config = dict(
    d_expert=224,
    d_shared_expert=0,
    moe_layers=[1, 3, 5, 7],
    routed_scale=1.0,
    router_noise=0.05,
    vocab_size=2048,
    norm_place='pre',
    tie_embeddings=False,
    optimizer='soap_variant',
    lr_head=0.011,
    warmup_steps=50,
    decay_shape='linear',
    final_lr_fraction=0.0,
    doc_mask=False,
    dataset='wikipedia_en',
)
Below are experts of layer 3 (counted from 0) of a mixture-of-experts language model. Rows are named router (the router's row for the expert), up (a neuron's input weights, with its number) and show model dimensions 0-127. Each number is 128 + 32 x the weight over its row's rms, rounded and kept within 0 to 255. Numbers have three digits each.
After each expert's rows: a language model's description of what the expert responds to. This comes from a sample of Wikipedia text that the model never trained on.

# expert 16
router:125094175096129160174110153073141110069119096078124125164103197172126126180140135148141163126089093116129123077141131122107152153083146160158138174128145086162140110135152080097142147092130080172118187101128103071122135112066087117160176126065156096070150136120101172163140139152119109185138138141194156185092122160082122158143171098087155090144139216131132111155148135115102142182106
up3:080130120148111139142138083122127174127091106135130172094090128133055182064121168125116144117078075167126168097113094127138146077133150144134166114127082171110159071119126093125152047162088149113105141072108132097161169180190163170117154118113133208122156039109105103104161188102170136126150130144141134121116084140172140128127154177109112127158168097147089107118181083127114081112152
up4:189085144110112133132170205168166044138144128129172171146133090129126132178153113078157194093127131080142175168139173135118118093075111150119196088152087129155079144129100075150120144112073159150100146117197127087159148064146175134082133143110132133114142097137126184102118129113153130117128121096123126114141192148111154099110189146152134145139167095135050143102160078133145081133102
up5:135152080156112122165151133139120126131082182161097074115175114111139093144145139069155174133193100133051106135137128209123091125077152156144115165117084136151142127137134117119132126123111116181110088103118135151147093115102133134141162172103151194129189163100178159175147140097218131122061134134115083168100123155124108128145161162112142174160136110162209131112095067188079134133150
Commas and conjunctions. Commas, and, or, but, &, dashes joining clauses, list items and place names, e.g. Laurel, Maryland; 1897, Santa Fe.

# expert 47
router:096140168088121169182124147077093107034105137067110181158093148110119136164132175118137175084068115113091135084093122113125131155125140124142152141161167163176174081122120069169118147114101104186095184086139123094135137171096090094146139131113199109054100165094144173120144132181144065172133158127164188120099137154086142167121183118107132129126136126107144126134089100142113148155123
up8:144088155119089158118137158170163082159083126151168151189155188145196096084148122114100118114124119156149145142171090151117118147096141067141144143126124150074100126162048145112131084158121093118090128155134053113109160093142134126142128079115150151123146087149107129125128141189156124073198120069090044161124132123140169114128175064138078133071123134123135140157128133142168172100197
up9:134149190175113126139098129095131143155134139141138141154072140117103166114128128111117131065146158100152161130110124106122141070146117182065143172150109116154129104150152130130159130059106204151163151137117091176054113124101117147136155132111126160163089073126090074153125154073115159141149128163116189211159095135135175109084169144134135134090124177149204141180114095084193101065137
up10:128114154160122096084123118106099081106142128136159097100152144089082140123093093201092080103127149137133136099079154103147097109113137152088102108138211117112168112117106137084183167100143129172163158182125143072155121070145163145196145146106077209095110121112120151119128141133129102139169151087154089223109120111134116177095147107080109156116113143153167151145090170129089131130219
Periods and punctuation. Sentence-final and abbreviation periods, apostrophes, closing ). and heading equals signs, like Ph.D, etc., Conn.

# expert 23
router:080152133108105128179123103098139105133117111069146155158119148120079094151104144122131173064078070111093111084090134116075153125113199108148143167166105150113140067147107041103179160110130064116098157044083129120114132139081111091145161162120156107121113138156134141194181133125120079190129171111165122176115117154081138150152118096073120113103136158090135157138106131106101142185100
up6:095202080131106102166166160096105157161128151100143159134093097122115062147148155130133145092143035120123143124075130063099125179157104087144189095167159111108183104150118124115136115105129172129088175093059119135132183101136144145129145162168132128160089055185147126157194127133092153127099118061135110122168142081109083159146164123108104104088149181088102128089131130152118118102104
up7:119109099114154160095158129123117199092174121135156155136050063125033136156147136096145192140138120137124117156137055100056110133135148152149159139098148154121150125133057117150114166113093200138152125157130140097134122170119097159093099111117087156186092079137141110181155142160155107115086083139125107189131131154127147137085201113132077158144120147130078081147170143101115148165175
up8:120108143108071096095167180130121078119104140185141130183158115146141132124138117152094159052199135129093108062133096126136161168107099109094072116191098146130091143136124105164108176084146161136155102146131065105141097158139036167113091108131112142159101132176147100127054148151154110150145153174158094131184102145142114140106159156159098132062088072117177099157125134162135085140112
Digits in numbers. Digit pieces inside numbers in tables and stats: vote counts, scores, years, percentages, ISBNs, such as 19, 00, 5.

# expert 13
router:105130102113104116115128162106094112137122088085077207143081185112110145132141122124148203086117102120128093061064160111096161122084152109109157149124138093138147050129125109146149222114120083132124164102118085130131146106103080123133197127108179115108099121142129120148170161154130093189183201079200145127123113138132204104133125089141139137101157123113140170119145111089133111151080
up3:139104049106107147123154108130147144119120136097127173146131138192116132147087136114118092123174175100154142144171096145082104144124189128090138164121183128151080131126075185139153153129086119144152118087186132070151133172087045131164115133113068160185092128153090137161129132123076077080185158096109151105154106106160092160082140082185128138088181150163101152110154124137099186104111
up4:114082054160146146104146090120143113142137139115163173111114165130104135080123123176133139087126055189135145057131103084088135167154165115116099111143146093188125171085167126143153099177132075143025119120158145133111132114154078159169159107102134144138139164122113102126173154161184085132147179113087073113155108122112138171143138106164162145162082134069127122145163050140080144122145
up5:073133137122118160145092130079160128123171094082099138139113168133168120148076103108171080065145083091133173095105132189099090123119176126112122140132118131135136134086058155138123154116172147120126159064123106141101113130118102078107195157139161153180155126147145131138160129115122119133152112168115082190116147096191147095099174097089172122150160080166193163091124116185069092082062
Capital letter pieces. Single capital letters within acronyms, codes and table abbreviations, such as ISBN, ENG, HE, SAR, and capitalised name starts.

# expert 5
router:151148121150089134136118148129071125071129125078152201150120134105072096132127150172114147103131129151137111071084175103040126121131154187101157125140153144138088108094136138117187170131091146123099163116076091117121057109140131103155188161154125129133165104103095103133150107201071082189155130101127110092068139175081154083185132155148176103127122163115113077163123127081102104161133
up3:146152113106119154139128157206142125084108104116105180110132115152125135125130137153094158119056201165083107175137114064189186188145147058143130219092085146161155115166118165126107115169157130129156115135154134101100120087155139143185127084111152110138145147067126081173122111102152069177114102131130173107107115082148184132088177128120110160139109118135135152147097154138159155112201
up4:093134171185182116204135106067095064113138124107197132125146098164150120117138172170108154135153134127134107150135153064097114091104118140113152116146128131082141126126145135120094194130160169120128086148113174094131062177137179053134113179164114131139128114128154189135125140117087086208159115131135099124163145139127141178073116154065138143128088177134186091118116088083155099174120
up5:132112084143123099143115124056124122154178160161200131128115136090098135136123074032119109122118126099082078099114137155120140058075125174121146168142121088170083105154115142182149179088122174105153087101125181106192101107132122131169120104173121148128123193158124155173128104124133165131132146139173058075121117130164189090106164087142166102087094134121193141132145146142094142097125
ar and f fragments. Word pieces within names and words, mainly ar and f, as in Longfellow, Starfighter, Qarabağ, Clarke, Marquard, federal.

# expert 17
router:124131162087117197157134111087106128098077122110089151148129177117123090190140153166180168073100081133114119119088184104122156180098125118150121176110140129196106049113148086116161155109126104193100137110110099123178125149083093123158136177132138139133136133124129135179110109191122068172159166104131122153100116122122202157187169089091145106108131129082181147164141123130107103132052
up8:133144148111141120102146168135089103143176071123160101118127100121171102096156069122127094138114170067143140131148147088145078179132161159161125137059134152114093133166155126129154142181094084102147132128170182127097107233118119115191102118109137095153104163140075148153154149081161129144085141143117171048160120169121072085093140161142146078129126131163109158148070069078099131085144
up9:133148169082133184143146144169116117138136173068193172103150079092109101134128136116190096095149088128084152131045110113043070152129107100096148144106196126125143136130115160168074150151163110118103120127123132099126134140167108175159137150067101069143083169162095094073167154121096156147144108179134078157137111124140091089094178147133140061133119086149167146161119151108110117165114
up10:145087088186096168130131151078118125107096065157093101132089082141102134127090143137102183165118105184125136125135175038150129101197135104152147160113127119153082112127067110087167154119125135111078117110227164140181120108122098137129120140211146153098102144159126104146137148169100129189152102140112172123066136154119133121186154131095116125107167132118098085170145132159115056141104
Line breaks. Line breaks ending list items, table rows and section headings, especially right after an article title or == heading.

# expert 46
router:141106178094085147135172100108121060103105119127084144109091186114103130155101176160151198129096078093120122117103117102127166190098164136123133177128114133129106084123108114083124146124136097159043145076054075084159139151086105133128148159083196065129158151126091171110115078116084124142123147091201182098114125144095143152148135109132165106131125162142147116114146071137132108193122
up3:105092099077086097159088118153122077123118114126083087150114149155102150115179154126132209105066136082161105150099158113128117154172163209109078154101167154145146141112100104069147127126051160129094159070108208199126157155120103153132129147112103142135115146135145140134081091101136062126164092104116142098099141121159158155170189099126121140122125097116138080117170079131129182175142
up4:156177122125141108133134050178164154144119129136169159086096098104092091136171174109110161124208133091153132135081160107127102161106149154121144161121112127110096134133088162142134105038158100147153114149151087132154167136111120106170117114056134125187149130096167059094158137187087163126122143087156067116100107078100164110142126143192133141122125035124085168123100117113113136113192
up5:114105158095094169086118175137193094109097148165073156096181179095132169114164158147136152137147165148102159080055154122192110182127144157142108123088102100158158140152062084098109148103095139135131123122170118085112114141180186128185172109130143135084148128179131062110075119129151143098118133157071123184165126145070097100137134122172115126070144088128129148145174099116088116089154
Infobox colons, word starts. Colons after field labels in infobox lists like Series:, Years active:, plus short word-start pieces like st, b, w, gr.

# expert 10
router:142160110120084120134091161146091099067144044104088143107122135137084142191147142142177159089083146171151096043139169050110123114115150113141164152143098161164198127107124127146144147130126103104121105131143135106102151115142101125175145112105218114069120112134105175178131136142139117179177139112117120126090090116154177132217138124094182160134140203103116132118132091107071128138123
up3:120131171117137135159102121156076122098162100179127130197149167171172207109118158143120116096066107145167112114160147098153191139130136090130176088112101098151136104184132122121146149091151155103158118104101142151122209210146065112160177214144152156106165144089123187134106114066142150158129153108165111105121140170123102133178142119164152160145146145157182087140182112126107145144136
up4:139116130114154093136096145155116210130125149086136171149168167131101115207123123114161140159127118128142157122161160089155158151146137137189099139143208152135116184093210098149089122154155163183127119086119108118113160124158149141130145134123188063148090193145142136098162132141064143128114201146155119124046149146151118159108116093161073161090117098092134137086100195083134121150108
up5:121128073135091096105156064094158128106152111122079155146117103133090124138120107177148155175114143129125126080143127168069166142182135149155124186155145158152146133134118149174125123166176119155137121143135082027127141143108078073107111193106113124112116109114155197114205159106148173081127149138123158095157077172108141080157072144111061130132099113077058139117130123068149129097134
Adjective suffix al. Adjective-forming endings, mostly al, also ic, ian, ary, tic, as in Natur-al, Roman-ian, Febru-ary; also capital S pieces.

# expert 7
router:094137130107109196111100131104120112114077117107095144179110219120132110173102138115121132062131075132115092110112201136106174172145136145115152147119149114191114055100135138114157158127121064131097161097117123143181062114093081094144150138123139134116129129138100150156118133161132040182129132118131113158121060140111163125176162105116136098087146129105163153125117101077071146146028
up11:163159171111106148046127132178140087129182154131105070117089179136127177156155196079126129185157102111136096121082142156144093156190166198161161105133135176148089104099120120114117104120115112141116052090105143149129086084152139081144134210137060156139111082153132115126145113175114139115160145138121123118043094131092148156142129155109143139089119120156100136115133092102085097135067
up12:155070114101080120108121114090126117112110078126109146119138149150155127139109159131116115099180138137033116105128107127132087134088140147174126109149142084105152136129147182072206082153147130148101094064106090150154069130082101099089098098142085145083105175138149114131059099163138087129190066060080101136148102157124183118119140169121146197135152131138179087149129129149064143137136
up13:039096140150091131101101109122073161160166105108135126098104124160118135085124145118130103110119094092102136120135063106132054155098122124095122167100132076166141090159066158176160132083113162171167147206170092120145121139089148154144167085074141146131052103160090191160098152126117143113051126108195130142075139111110144073067129142080135155100163143110130122111133132135142126148100
Line breaks in lists. Line breaks ending infobox fields or table rows before the next dash item, as in Time zone lines; also opening brackets.

# expert 4
router:099106153100091194172116110082125105129111139104096159133085194166066080154115114116172140114101081131111111120132178135044150146136158179110174147151092149135142076110129108093147164082128107143075124099103126106177119157102118123197119149122151118065136126118125196184132077158135095162132128064173182135102121109108187128135134089137173075070149125112118099149132097118116108130057
up3:140152108097111136056131116142126157111081090141190120121141149159122095118101114168086171096144082149127161172134127106129112155128142080121170091110101118139123148105081127078084193079128121111166116076157111087139143136154114136146114130147182197223174124187109139146076209139141171137168153124092077150101113076130139166121151169137102132112146080067142168139178145116104165082101
up4:086151146145105110088127101125174105120159160103150120132140125150133062152144101083082154131062084105133101107085167122119099141072132086170128138101117164130139113074132091107141134152094112097110146132228095102128107097144104130112139175049110107113088154144163145102149145186167172110151065105180115181173107067195095121098120131090129101149119134098104202102101095176167127157108
up5:102149100158139158109146135134141053168062151061163113137098140138136091165083147124095115177182142187126107162139100094137150114142064122153161148125092167115165121055106095127145145125061104101099088086139131157133072165126069105126121156163150126084155168092121078114179158062071111175128098081098123131134154117126114107116183196137136162149098119117097116086126120092110105095180
Bare space before word. A lone space token standing before the next word, often after very, their, the or a comma, plus prefixes like un, dis, con.

# expert 22
router:159174143145055127168190146099161091143108117110133147190132116167114115162140192150191173149105065125052084099101124122083115175144133178169129180165153139157170095152153095136119131106157137145079120143081133115151102164100071072147104139116131094064118108075080144150104092164090119140165159141132159186145123149122123154159119083149142063111166155158108175126124152108115128136084
up0:165138144105126179142131178118080205154157096127145107137099119174179147078108147134161151129106114187131117178138168087096153124207141096138108189161143112163127126169084166138136166122145126131085140106166155168100110136094143141150136134132167162170153129158144159169182079091097133134061132105104185177045172065167122136140136117071114076131204105113144129113096156153127127135139
up1:163123121136131169129100131106176128177150111108121158155088135107149132095089157154106147190088077102034091109151141125121161194160117126124091086163155059123127086136103148154076107122106189200096111155120081076099151177161173076120144156099145146107176147079148105140133144120148096105144152097136097110113121135116134151184148062181154104132142137052092120108145166176109135086157
up2:075131154140097136166109126099098116093130106112120124156118164158148050144138146096106134136147146120140110139115196092129145160162104134144128176116161144113140096129099134130075062095157125118135083114085121105095093171131060131121092103129097117149121082137133159149205127137160135153146101192132038145072077132070041145163093124085139153176177145112146107101084189181191129121117
Word-initial pieces after spaces. First piece of a lowercase word split into pieces, often right after a space, as in e-volution, le-ngth, tra-vel, s-urpassed.

# expert 30
router:110164167114125137198144117079130125111107077119151128175093156132090077164115160114154131078099060117093117071149127135075146175104157126112177154115089083130134091100129127126173141105131102145090162087113100093118102110089088132150185123109167097102172171155103207108133150134127044150143194121154148175085126149079154159162133113082122112099156168097170169152135161081072111146113
up16:117113140136105123133090133080091139108158122077152099144080104157093162147142130130073111148162060202099129181157133103068137114142182135089122099122117153131228121164160173140113092153088079116115154133103134110130104092151077153132131135073121132078074157204158120100137128137137149148151156153191169156090110124087165190129155116094104103039184110128143130164089118120135109133155
up17:149170075144127112168092197153134103111103084114143117099136131120152167153186130116128168043164117132183114117087147128118140143189103177134139119129171183108046153175133129163129148167133163083176097140119172112101128155134064107128108128127156071139084158119149138162094107103175115128134050110170160157175099118147115139105044164111123077118088143089091143116077107139132087132119
up18:148128131251146152176075116138152133121096180116091103130133119133149091126160143137110082117061151179129119106103145162151169123089155136129098112073153090152098110105107119114163083142133132085073141153135173135142067073094083142176161141082129151160112169107119137104074133161096142127071100106142088112129079106108147076181136147108168157115164180102148171066105167130080140157147
Closing punctuation, units. Closing parentheses, quotes, commas, percent signs and unit or number tokens after figures and dates, as in (m. 2006), 14%, 60 km.